Below are experts of layer 7 (counted from 0) of a mixture-of-experts language model. Rows are named router (the router's row for the expert), gate (a neuron's input weights, with its number), up (a neuron's input weights, with its number) and show model dimensions 0-63. Each number is 128 + 24 x the weight over its row's rms, rounded and kept within 0 to 255. Numbers have three digits each.
After each expert's rows: a language model's description of what the expert responds to. This comes from a sample of Wikipedia text that the model never trained on.

# expert 59
router:158114133101147110101149129136139143168149120095125158128152128130137155152157178100133143156131146088114136170112160099122147140151116166144117114124137154142138148172138138136128150176171103
gate0:132173085131206096164106127150138099115118155140151115147154124120122096113114125170148146139134151083088167141126146116149105141126128131113125118147118151072118114087110101137095086097111111
up0:147126122124124113151092132103137159157149129134136123169068149125145096117142142136132128162138133132134176122111097119165103177086126093152163110117103108152107077099074140140106117189109072
gate1:126174130157146136150180125135122145124191168111130103144124069138121135121140122127176151150150112102130086133119110137150099163113151154160143112114104127149119134134117143161113130130151093
up1:110114125144147099143155149141150155147155137128121126097110105134136125099119158130162148130137094148108134157114123155136131122122124122160117133108130135125116137116133114138143124167125122
gate2:128127111133104168126121111067132105197120147157162154148123135077113115123098105093180134106115087128168114133124105110107107101123132109158125184162101148123150113123166098120129140115106099
up2:135123126135150113143145067150100132109143093115128102131164116143155112132093161147138170077147141150104125115118171125143118139140121133125125128113155104141117175131070111157115107121125144
gate3:126125148120156134156108141135153135151158091115125131090148188164128140105171121142133170117143149102119131109176140131084165122156144149080110123122146085112125087152093080167125124123144146
up3:130128114144121104140148102158116118107126093134141125164123115109109102146103119145134126128157110133161104150109131116159109143101112144149154101103094161140123151124114162104133120120139159
gate4:140118138122130166162104128109151126124131141156095135100137119114124109134158130134142125116124116143174160134145118139101099107102131137127154155130088080125147120116115102102145102106104116
up4:124096154138112141135099123164162135090095132178098140128122132131142119115146134160147169154092108128114150167147119144112125100131132119095161146151149076121166113127096113120135112091109138
gate5:143147164136107134157143137108104146118157168114138140173104134141131180110130115127124127124133153148111115121085112134127100132171157074104115138136113135135164111155147146135131145157128139
up5:126103151116149125112067137143144134120106157122147146079166134093158102129124151170126116181112125137156115126117184125116167103098143155134142135127160152120131113084151150131102109098099121
gate6:129122130131140092167110140145156121130132117130100120123114158147131086120153110136149128136135140107152133123145138139135106135072146152100095124120099146141129098132137100156162148081125105
up6:130117124127113107112145143123109127135142202106105098122088140126125109107136091105127128122132157139167127109100135146113120161119147138153123137090168117124144134115117117120201122134111138
It responds to: Final digits of numbers

# expert 9
router:114131131130115138153122081127133146082131134102121116126146137110165171131121114145178093100168158149147134164105152141110150107103122144101126077117109102188100130167107143154133116146070145
gate0:154164130141096114121214104103147152115113118149158141124153112102085145132096111101129136116143151124109129116124117109159170170115115157137106103171123109133139100114147159140071100163131115
up0:119144118134116130143151074125126124094159135157100126144155129119110162158109116125121109096154152116134116144129111140122144132126143145130140103130152130148112155117125157122120140132136122
gate1:089130071135158089122144100164145052152167130148146130082097107130162136154115140156143124120142151163113142140107097191146126131115116150092157162148123177129116123117124159136086184124125116
up1:075134108142132102108169149143123127149188112124150120103103139120151142144141106133125100125144145108117101138124160138150131143140142102085136149141112136112130135110114168164129167127123137
gate2:113117116126133129113135133148087127089145131126163144126104093106106112121172133128130133122143143127140106147087131136116147113125097194113104139106117148137150136135151119156070120130109121
up2:131172140147150088140141141151065080089131117130115127110111109112098139097161103117161150099151142132112120094121144199139188093146117155106117146124095141160144125126137116136077160130070121
gate3:144132116125137142128125073182152132096123192119152122094137165088141212152121171113148159100093131083109135121159124109115076130078125139110114155102168130135158113113141099139127173147105113
up3:165152109126093117143147132075166149161133117128134135175145110124153098126128101133110100177143143131136108139134169128121198121163151116117148131111066149100081122097105139121109123121157109
gate4:116118144140127159136118095130117123121153119135117128120088163114131099102123142107147143067166118099149128147132162132165088130129155144126156111155122109130153138135110120162150147116109108
up4:153098147140134136115145120089144156104138125139153125144114131119161170100096152094122109141133141138178096122128114084140146149131106151101157133144148135124124061137123101147149131142085156
gate5:153149110148141153119154145147093098110133117148170142104151104140070148119124182136110130145126102107091107118134079150115161124124132099102117097141094126134135118137074179125129147109117104
up5:108149115149118116100111146140086091123119128157111138114108129141112125132112165124126124115163121102105121120057163107146158148098134128142099115147150132143114113133148185140133168142108121
gate6:109093109130143121164112090131137119129109144123120130101121095110099109133095153160129173127136141076092150115158142124152143073154099167152115078122131099080117152138135119071157144122131120
up6:130110131128136124174137146117115113127134160131153144166113150147154179117142143126157126159148091093136152091128127147115164109123151138164168138125146095145171140135127099142157137171103139
It responds to: Mid-word pieces, table cells

# expert 6
router:129144106174120125098124159084114141122153100070145190153141170122087133134110120141096138139155158156130109162114173142114153135138150144100164146104118104134087119135095126143104161141126098
gate0:118146137149132122129086143147127107096131193099104120106117118103124136145124102144140091165109102142111142065143122073090099120115101126125120087090114108174109164147109163124118132102094101
up0:131128150108130142148163109131103136158139073160145129123136122157159120107083152113116135099146154100124112186140150174163136121098127129150131163156120117076122114113128101135143104144175146
gate1:155128144149140085146163164067142130171155157124143133149143170144119144167104160135133125144111084124123080119086077114157106130091137128120151122119119139140127145138142148118102162141156088
up1:100132135113099124081085078155129110129112120122091118101125088102104166127137148149140117128152151162105153139152149144141106131135120105129130124125118104138136155114125097103125098169089195
gate2:109144150137114141142158114165127110164159124149167168143138165124162157129158178107088154112106122088125110119149100150100148137083084151105155130128133100160138139134132116116116184124116149
up2:100109188158133126163117156137100129122148131148143126118148110090151157080112119135127107117080115122141111088136106166124162098160104153095106136122141100120137126131089120123155173145076131
gate3:137143109143126132120132124105111129116132137103095119129134086146133158180137147123083113130121165110142105115127172136141151102106133133098176110131146079170132163093118101132123139130140109
up3:141146131114115099136139118149144172107175158121139126106138131104114070101128131130144146174123154131115124115144139155151142124096137095154105096173108092134133143126161115148139119144140146
gate4:157133128118124126119123145089076102115147134142113116146161106142086145117113125137145099099114155117098118166101142131138111119131123122117136090155142179106133139131166163153103167148128147
up4:104084107124154074114126154129098121151089103128073126121115119130132116127095120124132166122124155120178115135105145137088142110154103144134103115144100097137151120148152116139129158105117141
gate5:121150125130152138103158143108117151113145112088107117134107110113132116086137112134122123085138119162114122127130138084149098123133087131116106131106145094161163145094115094153121137131117142
up5:151092098124126113126100132100085179122132138109134120183161118140152156126178130133124155116132152120133138124090184099140071127120123117154140177122189132136125108114112100105094138140122108
gate6:109137138136141135146136099115110162097109121165125144129116139134075107097142127114079096134157160139145148138111109138172170132112116101128150161103139131156125122146104155119089163119174136
up6:096120166131132116174089089087149149150111096129133135124155128136146147119179133138086084122115127126117161097118113128113142132118107093102124112126101159135127134169098142099131118123131119
It responds to: Adjectives and quantifiers

# expert 30
router:146138150160119152115099146083114131125124129116142115130090131097116106107119097162109120113135106155126098143077086141082110141116107084165124101078089103122081116107112104136100133128125130
gate0:106167166146129156129102148080141130068142123121163126134136113125108091153127135148132134112143115128112123134116111092128134135140146162117134103066137116201072163099118146118135161098127111
up0:148116075111115113125168116160107155135095132141123128114108124111082135120144074127126119168157092138113138133116108130113151134136108119127122160145145133088155111145147103140120132178151159
gate1:079111130143085104150065128137115160158172143111138140177127131109129108103085077143111158145099109142150145156117141136101148117096124148070112111172118130107122089144167126165143134110103128
up1:188131093113143136142169110109112124086120094139090110071143123123100131137121194108134102108119148115133093118113102133113116133127132101124138164093095103128122115129080085112083161121113107
gate2:121111121136094184112129153112143145111111107156124128115133130090145115137170158129144124132092127123151141140082132134121133164179117128116115167097125142121122115124154097108115130135115173
up2:101110116131106105103134158121125128089140138146116125124091095148096147107110125119123083109113124139163135126108129050100112150175101100117105117132150067122182093113208132105127127119150157
gate3:161106165143119193110113141101109163131144110119115106133123104091110089128149127120157100134080149125136169117123123103155073154116143120106095113104124115122174146112105114104168116151138129
up3:133180123106088104173156121152120101153109115119142112151116128131120155161138147144138128115159116161142087110138138100173145134131127138160138145153154153109158138146166124119075128092114123
gate4:150145132136127151182133152175163110135101126099110134080115132088119125076153138110119132149110163164107080103133126141158154155127112165114117092104146113150099119146131146150106138107132134
up4:141116120119139161169141089165135140139145112121100117102116124121176122148126151173109127134119117090130143090174191088110117154085125116137110110151121143151106132161125150134159097127137175
gate5:108120118122146130134133175109175164184147157159154122121172156119109133110130125132129150126122116100176109104149135140144102107158136136127133177149111085144097148138104151129152157144119136
up5:101113134132131115151134157086157130142110136186121150110146165112115111134163162150135149117105120091176140130172153150141102161121137103106153156124070102134111119133111120131110151124130119
gate6:112144144122109141159160133108109127139135130140138132100119123165141157087110122121081110122152143111107116191107151121132068108150130106067143111118140136131156109118121161117087127133159126
up6:120122142116107148128134125121139128106149145159169134087162117163151130112120132114126141160160145123113088168082125150134091119135123120072166101103166151134136116140130171160090141100181136
It responds to: Articles and title words

# expert 5
router:134096130101098138144118130120151157120123131122117134078128116118182145098109123066138110089146107135135111144162152134113159117126145145159111157155102128113133097116134179166161074158154141
gate0:172137097144135105093116135171134128103153091154117136132160135096152155122126122114120135122131202113101103158104115116107133123138125129111131143157099093161132111124088110114153144131116100
up0:141089132139160110102124106152137109114096110105109124112148137096119181126024138150150154107159120124104179125168144140158074158126174099127124149151108173143127145154123130148138124140094109
gate1:140159123124129136177142134137118066153146116145099109096149122132137125139106126124116132138152106145069095144125176155156119085131134138152113108125129133133132163154163120152105151128124037
up1:149172123135130139167160142107138114145116086144064122131151138152158110145090095106155120155126137122091099137129171093131173117196149128179160131074147165115136127161164098132121131134147090
gate2:115169082142057095096160161130085120159097111117118124105142131088120090116125169133118116140138139082150109125170109091116131163127129128118126099164135109126084134135162122083100164142153091
up2:152117132148113094156166131142110091101158162123092122092104086133112143152120092168124099149133127083155141115151133116151152116113108160084125117104104110127147139144125167098108117119174075
gate3:133178138122087132137161174138186131108140155093131120108099151131197144140104116115141117126152122146099100123113171127146114137102118143141088126144134106148152087137105133105114143149106076
up3:117159121125110131148158137135105141134158089133150129151157108078141108085134119123128147077154096138180136106161135126144115121085156129155161107123130138122108162112191165162113091150131145
gate4:176152168116120086101124140100121196083119115145128139090133124131136121118165140183132175110126155107155170117112130125099158134144142151164201108125182080147151124102094135117098130121190140
up4:102084114146132168149139117099094082138171108139116135170105098125121126140136114096130103122135141167176103163098127139148101144102116121088124129157131123097166147147143104106115110164132116
gate5:155114098126116120122101114107090139130068139156140135123093134176135102131112115113168121103154158094145133141129117102119095125132110126138126116137086080111128140129092093150126111127152093
up5:152147128122158107134139095119107110151098125130125134129163092118142136133134101133164144154107136150157140138110160116144154122123129130142139115102174082154131067119138142093122096158104133
gate6:151125083141131158109113117106122162115105142099126128153141102159114124122126096135130102119109151135142147113162106103137104119127107109145136120156129131111159127105137170113122091147119154
up6:115113151126121147094149115193112171099133145153159130181149126109160104101183135122141120140145095127128120087109115131171093135171134120092091136167113137136144143144091136156111126087098183
It responds to: Mid-word common-word pieces

# expert 19
router:102138094103138143161136119116105121095095104171157203119133170113135084141128120126157120157096136113164074130116082129141132178159130136117167159144119090126087104173112104134104173150127097
gate0:077154111132168151120131130131114171134143175139158145116109177146130139140126152091133101140115156125146159126127092116121101115184150140038155147126127109086147122084130161116146103146140145
up0:095160120130218117128099142081139152103110158136156138130165140140086137132158111121134136103074100123089142106118076130167094116128140158101153158125147105132124140094118149124135081135127130
gate1:094106124126124110100137118125111135097135116125105104137126094164148148158095119155139147116116144112092146110148155149167129113128128167152166117138132100114141143131102125169173108158131128
up1:133127122135110089110117172115129141155119086104111125142122121131144115119103099141114147145112126109107130127143222158131182106112126121125178091183122126103106132143144117173135166144134129
gate2:113114150121138120136088136095155112127143145095135154130146128120129099148141115078130088115148114110090133099142127122117119087140141182110155113110161132137112123125147116115166142093156116
up2:105093135127123131164099127088142167129138131114114150128106115140099113145163109118142070142157110126135149106103120109107112108183131141076117111063150160130134160140130115088132142113171135
gate3:106137089113121162137098146128071105111143126110161136157136128144133133137128142102127136089160137152132124153155156100142152123123111144113184095110104110094143137113089107144122118119140111
up3:110172162112173121119145173134093167101116132117135154132104189128100120157139152112095108095176107136141124114139105110154118127142128136114178100097109124142116117102077130118129107153116143
gate4:147125175145135137101178107168079137121102133123114119118146124104110142136131115124152110089142164134130109111144148111102104129114131122156159116148152150163135129122135130122156137107076123
up4:147129118123130113143200122113164152137178161107143121121081154130108138159160163144139176133146171116135124064121160124087116136124116120103124128161114139132134110130144098126136115098123129
gate5:097175133127141133141127124145088120161123079150113123128103105117089110118122100129161140103125130121111153139142108142119140116105143126134155106114105094100105142114057140145141114145141157
up5:168130147136148146144109126130104145101144174132134104139171132137113144096124108105112106155097126149095108129109167163128108169119106080127134103109148153171131119124163149150096137109113101
gate6:144105101131116165117165159159113148125153124093097112103133115128154110141155147142123119110121116148096170149134141152100122118145091181105157122121129101116135174126148175121146132066059088
up6:083125143119155136116173090096138119121155115116142091136115118122101172144152133149103134146124142198107082146124132102150119114111140115121107100129111114136090130075119145137113163179099165
It responds to: Determiners before nouns

# expert 42
router:121108102122164184121155128139143102114127138158153085129132140106113136111132140115123148143090137131131124113106122138158114115118091141127143161160123115126137135143132121150084132177114125
gate0:157097120126154114098110127090161151153097157114102122100127135145132153115127113061148094115159117129092120126127139154176170125113092151127121088071123133115097133089145143113127123131152104
up0:181132129133143106105116131102157123166090165135098146124115166126110147126127130067143115121133129147070106130120152164168167145107113130127139074097101136155110136106143127095150115143165119
gate1:156143110125123164125144131139128144136121115147098139142147133120156130103102118144092109140170165107153135134110096062152116115169134112142122131082136155113134155158144143090159145119145170
up1:121124162146132158148072106141174130103143135130138117092152115087111120114102123150124110107118118127087147154096119158089095146122128115131132093106120161144101119107135154091114122149094151
gate2:145110123143149098110119152116118087144086095146156115116052128187131121100120155170110111149090157114111111105151139131138124117108104135118122171090137121105112105120092140116143112105106111
up2:138147100131176079126101135154169170136132121108106121148098116153101110112175147139118161129128130088098102122092170107165146145103100137087146148086113061093143124146115158134147106123129119
gate3:131114125119141111129107167161143122138132124156161126149128142137080105152139125135115106149145156096143125155125096153144137110167160153154137082115127097094125128111098130117127116159141141
up3:159136097118149122113106140124151154147125143161137144120091146117142151127122155117095108151155085125141113138145118144116126127134118162153131115094158167117128118153170142108122103168157122
gate4:145119109124179097151108146083098128111129102124078129147126106125111183101142132149127136147129131120129161178123100160109164136171135138139139172176114120115150140123155160108117177136150099
up4:131150143144122131117116124117133138136123160145131133106130158126162113143092102149124113090139120113148130136144077108127071107086067186104132149133099100151096125146088120123152120132122096
gate5:153121141132136110150096130127120172101147078144154145168112144112120133153143120167125132102124146152126125124145133105131144147147098143125133119144174152086143116130081121140125164145106119
up5:127137130117115134104161123114142108182108128150086124102100111131150075098122138110144137149124179116112110107129159120162139150104139102138058150128140102093075087118138153134163097132108158
gate6:127112153126134127088148118138120090162143146169077141162088126147117099134114104101122145175125113161150132126118112164148107122131143124119121130166086104084105091143142125140090122107144086
up6:125150086124129100196201095107101155146101066101156136145181142143079163119142146118108088115171104136110136125151115143093166121115151114159148088116165080163152139147159137125178131131122147
It responds to: Prepositions and connectors

# expert 21
router:176170132150086105119139117125120101112143129138147100156148090142139163127112152131134130152127111102113146130126091144135111125105145164143155126108156157166077146167130147115134138094119101
gate0:135088135116151113135111134114092099103068097126135130105153138106097129141099123134124118099103133132158135106126145110082137156174098113153119155136122098087125092113118133083094155121116085
up0:118084109137142101165153140151162067085115087110115127129131170126117099128108101147134100130145125142126134105104124121112116120140120113102145136150137117149090143110165123099128166127066086
gate1:082138164144108182129117098112144097116162155133131127144153082114098142154114134102130135165146097103110155170112104143137125143146103105148151155127146095098136089131114097110115132137130117
up1:161099131139151121146095088156150138102106129127094101134123142119183125152109148113119137142153111100110143128146135119126136114116147139118129130120142116162097140099114074161137158105175085
gate2:160105130121151147148146131077151123114151125124150138146116132128140108117138108150098091108166125155121140142136145094156119109160135116118131126146145097096133132150128151133082110203107130
up2:108135176133109119109111123142142097106130129139135191154137097129101177095119141141152066140136151153110153141143122121112153126115178147122116143123127169084078155127092167124124121187102146
gate3:158143120129141110140122107137133117135121174133123116132155120127110094179090123132157123139131104104145113133138107115094125152127135114126118145093156130108131140146101082160121117076102108
up3:139123123108128134108085113128114119131140121119070120127091119112106124099117100143131126133167133111153136123150092115194103117095144142170065099156149124145130150124140136112136135162102160
gate4:105208104130115187126111124127139101092176152142133171166117092122112130073152128111146095122139069113138165091122105141146145146147169121125132123130135172093098149151123144089100106125115106
up4:096065144127135123131140149162110139168101109131128120098126161115121136147143126138121145154108185154119088160111120113085112139103127140135113136165098139167180110096131122139128152136162161
gate5:106139095122138141143129213106120093124127186121127157122135105128099115078120106123138102136153132168173162120113120146147131122123134124150118139112143151090162122102124121114160168099072149
up5:130091150123120116093136104130118191117122100146102111091121144117158122156124104127138141159110109106130090158137131150101149152127130130086098119118073103155132104169138127111106122120161122
gate6:151090109114128134141159119117114170150125086165114124117144176124104103068099130116158106131120115107143142160139173071096142179165142126080122106126143173134159092123098117156100132112173126
up6:144155164092119125092127148122122106115110080138118140145151168113117134141123142135152104101160100126148130133173141129147157126090132163066143152130129097133070127096114141135154127162123152
It responds to: Word endings, first names

# expert 60
router:102159151114145092147088130110162145149122098074080090124122147109112171106135161163094114126111100136118165137114077103137088080105148148102134093105145111147161188132129098092143122144124158
gate0:169164167134148143147141113118119131150157162087100133114121099123149120172119117136129103114123133164094093103130096133191135106128133115093110148160089128147101136126088148140082103148169100
up0:118144117142101127188144137151111136140092176181129137125120144189107177115155108148085137125189126138095124110134144146097139066139132097114152088104125110106116147140121100109114170130110138
gate1:106128118141166133141124116172111106108091107160142132091176137100117099176081120108172131106160140138123160128166134113135157127114155108150113123116106120123140112117142145152153132080092135
up1:140134150121184111128144108130163163120163090113131112117122134149129123112149152130103165173123145132140163127140115121081068130132135158130094144125121140129109090088105135085110116141158099
gate2:147117134132150103123163142134131121085142154095140120177121115117142126149122144121115160133149144123131094125115129174103150177142134149107108142104109158167088156063134101175140149102132160
up2:128152127122120141120106099149135096132117104142133138095121153141135123154151129140132075114130119091127111102137129099132122109101128148142102105120165128110127080150141170110099115130121120
gate3:114073102143134157111138185151108095129173157135169127134115101143146096128170102117123131108133095136153126133123123123168151109128131104113164142154100120137191096131160121102110137144117118
up3:123165112115107124133121055097146129176093108102134111135152140136104099119071122118131139135132153117124116098126117131115065125075116146136107094100128134111090137091119123150163142139122137
gate4:100130142139105127103142067139102144110154149122094137117123111149135088121143125137092167138084150117085115117116124117115138117110104126135109144102130156154119085141125126111149163157121111
up4:090174146150129106134147117135105085123159167110177142153143110139146143086169122149118117119120127125095182084136090110134172160134169152146134120116128108097105121137126113104134152120112117
gate5:156128165129141146123088130129089106152135133130150131170135114156130149132136099107101183109099139123089102130129087119115130151110133137124182124164159096142150128132131101114139128147148081
up5:111023156118154190134104177091127138150110146169147118099102106157151107131150106162130138186101103159155137093097106133144097128113158133147133151117130119149138123116121078137143143183141153
gate6:155116139127116147156158130175118147128173109140144151109153085108115122166118103134120099126133130113124171109138108142122126139137132157125082121169132137135138132115115107129153145141145119
up6:068126140138155124138145112144122136126152164123099118152130131149128137085160148133115139152139104111156128133096123154112136139138137092126135124107148114118114150174132125117126135106108138
It responds to: Digits in tables

# expert 36
router:111124129129105132149172085102153136100124159111129123175116123157149142156160107097128138128131084126171142165125141137098096099089176137100123135073131120081138118140173140118124107135094140
gate0:126120135120173117159147104126118146139166150106112126086132128135133132164127080123095157137122157127121130114125121137125105122121176103101125169109119113154154110131127113133110120125116094
up0:095095096131139178130145100139174159139114161133141135166157133143155119089154169117138103186129139093135140100203133110105131141118111143119184125154090135137130117133121133147130114117121128
gate1:115137108129154124121148110122161141150098126136145136141096126105124108143151113095120144107126137131142087143130153098094154096108175162129115124130119129094142101123144126128144112129102079
up1:094131131120153111091152177115107146106129115107162135106102120098140088137123152164110117116138111149169117118107156122112164086116136111150133148120154149100129130089121167112155133114077091
gate2:138132135132120153128139055104176123073126156144121142127147147148098134135140096144113149086152100145137147103078092141130139179085132145159132115161141099133125086130095090123131116123152161
up2:134126132123095115153128117181119205112120107133176124123090174122179151109147143159130110173110124123116130117111108111121151157129136174109125148094104161115103135132100149132117097139137113
gate3:127140128149114155121071114095093119121105131140134131135156133145085093141124105111101140177108146104132111112136122110101140117147165115165114143155096149127188170115158115118093117132084084
up3:143119123139137144140133102110158109171125131110155115168104140140113116076173135131131108104119152197119119149154116141143119132126121117146110158142139130152115163101131138145163173129120135
gate4:110086103134160153129091151113161143181143142100094144137119109164158140130126112079121136006128121116112151115135151117129178118178129125116132139137117128139176129134099111143116110150119106
up4:139133151128088120127135127124140153078105127168196093124111164104109124131088127148142131218140117152153104144137098123140078137103152138117119140148115138132136151100144097107146159070106156
gate5:135155123131103136124110121138159107148105124157138127122138129148104150177127137161116131144135112117126121118135158168130110119137122104131131057179134139150147088128121124070146114153077091
up5:145090180129143147104120126137161136085126114134124118111188156134156143137096140151074128147132096127097120130126151151096137132171125096118117112132146144127155112118100116094149144161113096
gate6:141153116145120138146213094144100117136129167149153139114106123138099109150148098144161144164141123114160149118137080118125129119067108137107136182116124115128113130150165095096085119130108121
up6:128117101135123146122169088116148166112156144125130137138154166129132152113113131112131132144119137097213101117110154146142141124133103113117135174125103118113155103122159099138127058126105135
It responds to: Digits and sports name pieces

# expert 51
router:164137157143148125156128140119112100132133166083090084146132125140111096086164153153104117128138097153136126154103138104143113154120128133153119106130101120131140100173167075135129121121165088
gate0:147122125132188081122137148174114139097130081122113114091181119071119159103169137120112149109114102086120087090100116091100136103112088130107109135116138111104134136127063124139122146110170148
up0:138106138130155104134142119178113137131137141152122145121157129102133161084132116111142188113099131103115070110099206083137151098134091131120106151139136151141122115129094148122115178119158129
gate1:133142079127148149081185106127149085105122123145143109126168129105134128136154105114134164108139157114154111127089138086128169135126145151118134136121106127137107168134149097126101129108158095
up1:132110159127109121174112166150093157121153108107115150107108117159126122118126138141116124151114097135173152145182138194148107138113148082188123147164138094102133093132111140116150117155093118
gate2:143148116125156173133090127107116112154103100135119105148156137132126133099125128083144144107106116139101115102148124100145132086124116101127080103139078109155148161131159104138167120118098118
up2:148141160123113104133137100147115134170123140128166123151117121117094083164134130135173134108147101161115111123101139102149092112146158138152158100174136134106151160110170106137108152131106153
gate3:134136135119156120152084176110103072149115120135086131115147133166137092135143091126117140099128131130150158123112151118126164100147110123127159110134141058163140165107181118120114154146133120
up3:123121154146094141156158116129132172112140115102154138127087155105157169138139157148135102181138134055123125104100127148153073166085148151152113145132133200111096108160092154117120147109102152
gate4:121117123125129159156142162138131078177153146163148139143138123131115142103105131112100101153136104138142107113086149166129128109122124098122113105147098113140139158106119159102124134106103119
up4:129107100139109103101079117134142162107068120093127128112136137137130168126119127133148147156154120120121111124194138114104156119096102139115162171097122115147165126121160116132157133131101118
gate5:096160105127109127117146108121137074176143142158129109152131119137142118094137127124138148123099165118132163127136150091184141134115127118113150108110088116155185152094133125182114143125104130
up5:149077156138181151160107084103119165092106109107152130100143152101133116130123133106132110141177105114115104091097106135089121157127130111139118163098148098073102110136108137126134094134141103
gate6:115150109128090157126164107090173107143111147124092146162129134107154153096124127156156126142148133108106115060077102163177135144142088112123130108110097115159161104116154094139159132140157147
up6:118108141138147153116123125181114128114151126102126123140109110124071134157138108107096138130116124107120164203174121127118072101129184140078155169114111137115150159155117153131099161133067108
It responds to: Row-starting table pipes

# expert 34
router:154108102076104092123099095141099152119101128110139093096120114134131127126143126163126131136109120174130174137170097122155086097079142116151091103105163109129121175136118120086132137137142105
gate0:152142115132108121111118098189133154167087157104151138186113143136157130109143101152073111115146128119160103098127131158132063136178141146112116127119103098111140113162145119155144098126116136
up0:106191091113139111151147129140112169177101103111131117144153125134153161138143101168092109091161109152138142163155128118136071130148129111130166153092103101093148145146153123124063095184110100
gate1:139092128130116110163097142169077130104094125130203140106115104122103151125100165163185134173133132123103134115127117098123173094149141152125164088145117100156117119139123137129132165172100076
up1:116120121135080163169108123122100179114119141147156115112136117147092183169112136176156148144143163110100135156137156155149183114139090130128117132097125137181182172146128112129138100126117116
gate2:125139117132135142151099106101115121067140119108137132096150107165144145094153096104136110140123116114125163119110140118133136146122162116175107135177159152071136134136104142143098133142120107
up2:102140119132105128148122086096080125106124158136113116108145109147118123109124130108131122071153105096140136124135186171125117123131074155181135106168106133072143125120141143158130125121137157
gate3:100106149129109131090183161140124083066105132119162136101167118116131138124147191140132130111081103147139165131132118128136111120145164177103104114103104099162119136147166115132085111090106108
up3:156103137122153119111095118132117169172125184139099124120068133129105110151101078102131142103116146155129096131122127126136167120136072087117120142147131165107156124135141157123153102141163123
gate4:134113120134163146110173066100084093089138139138132136140138116161100099124124117116145132120118084169090095104096080105118076141121079106131122121176163122132139151132135171110108172179114134
up4:123125130136142137121175084116113110092161126135120136128178123173118118079139124105100114082121094162143090095108094071154119128132090126130101129152211110139139150134125139118125164148142136
gate5:159142113119120117111147115117075131140101097115092145106086121129121108110124141133146125107112151136132170122140151145086112126155096121110124152173142068145151181165164093101142116123082130
up5:141139118114118163107143161103076151138128126135084140118071122108104135082113157143176138079129162138102160077126137159148148175181102151145136142156121137147112145131144125138138127106123139
gate6:108081146134150109124118085162077109172134135164141127094085126107061086208100115113104085104132142135167145133168107175130122129088116145136109103125107178123184145126116121101135144149110104
up6:119099119134124099132140099148131108142114105165128135103116156126095114139097133087130110160126135121131150130155137149141107145120119131115110145142109168118150154127173105139114155107154111
It responds to: Mid-word letter pieces

# expert 32
router:124098107151158136115132150130090091099141151178101142112119159100140137109156136133122105143114106122079092113156109115114138147134118101154154141146139087156091110122087090081104154145090124
gate0:177134143122119129125113100093116160078127102124152122145141146099123165101104114121113127121145113159126112121110091195144130094082109180090181131156177080126144113138143117161191123164134121
up0:115126123111108127124132165145168101153114113120119090177098128147140126177126168103132120153088134112114163099103150098110160142098137131121124128118100131116113098132092132139103138108155098
gate1:143114133113133081115124141170156093146148090124088136149168084087098127135118083157065118156134123097150144133122178147131124180099103109122170118123100176154134140136117070163125124140155158
up1:104132146141139137148115107083122130136149145154195094114099137138098128145137139121174134079130128158120160145124102128116136069143149173142120139115186082120113118129112144093132143129099099
gate2:171104120117118160093082110106179113092105122127088146079135141104108127106125138162078120112125145114149114134114074120119107120134127155132131124142185125132133154103164130122137122129108130
up2:102146139145149108144162168125089141164114138137152109140132139131151114164096108135135144141118137145143108139152149154117099155130136126123146130153116123133123166162099138160158121089130134
gate3:106139086139178136097112140144101159151100188101113148107146148107143153127137142131111117106141104100114133141102104088084165082127111160140189110153128098172149124123155169140118116114124156
up3:138108128139162112102143092097148141124104133116128108109148107156125117123127149120147092165207145103124133126141067143136126121092096097126161104096152099108102152108103140115129115132122126
gate4:157092132124128106107128144134145181132124160118126135094120142105128153135137103121142152160092167093148118143073116113163134146162107116108114129169144120126151088099192095120165157121135122
up4:117170156130102146152123124141115093132131116137104136144134134136149088127124182112117117123140066150121125120179151143108117123119129127151125108080098152127127155176100157139114106131124106
gate5:139123132132161112065145094125118166160110099114146145135170137090082152113119065144132130125107139118155149127118204150146137113152135121094152143147125093095091129114092114116160091122099118
up5:126099106135170103081139102114142167123096131124116153135131173108136111135129098144117136107111128115114149149126207122110151107158109148102135151167114112085104121071104113154145099133091136
gate6:133131101126196120095126078133124149144093153134129117126094147101103134141136127102125096170126105111112098132136111086128079116102097147126167136081088135124111129063091171106126125127110162
up6:125109141145101124147118133128178110110138137149142134107157101180104145107101080150115143101126154118156143106106135138094152135140166137128133152181180122137161112168175095155114103127131097
It responds to: Coordinators and list links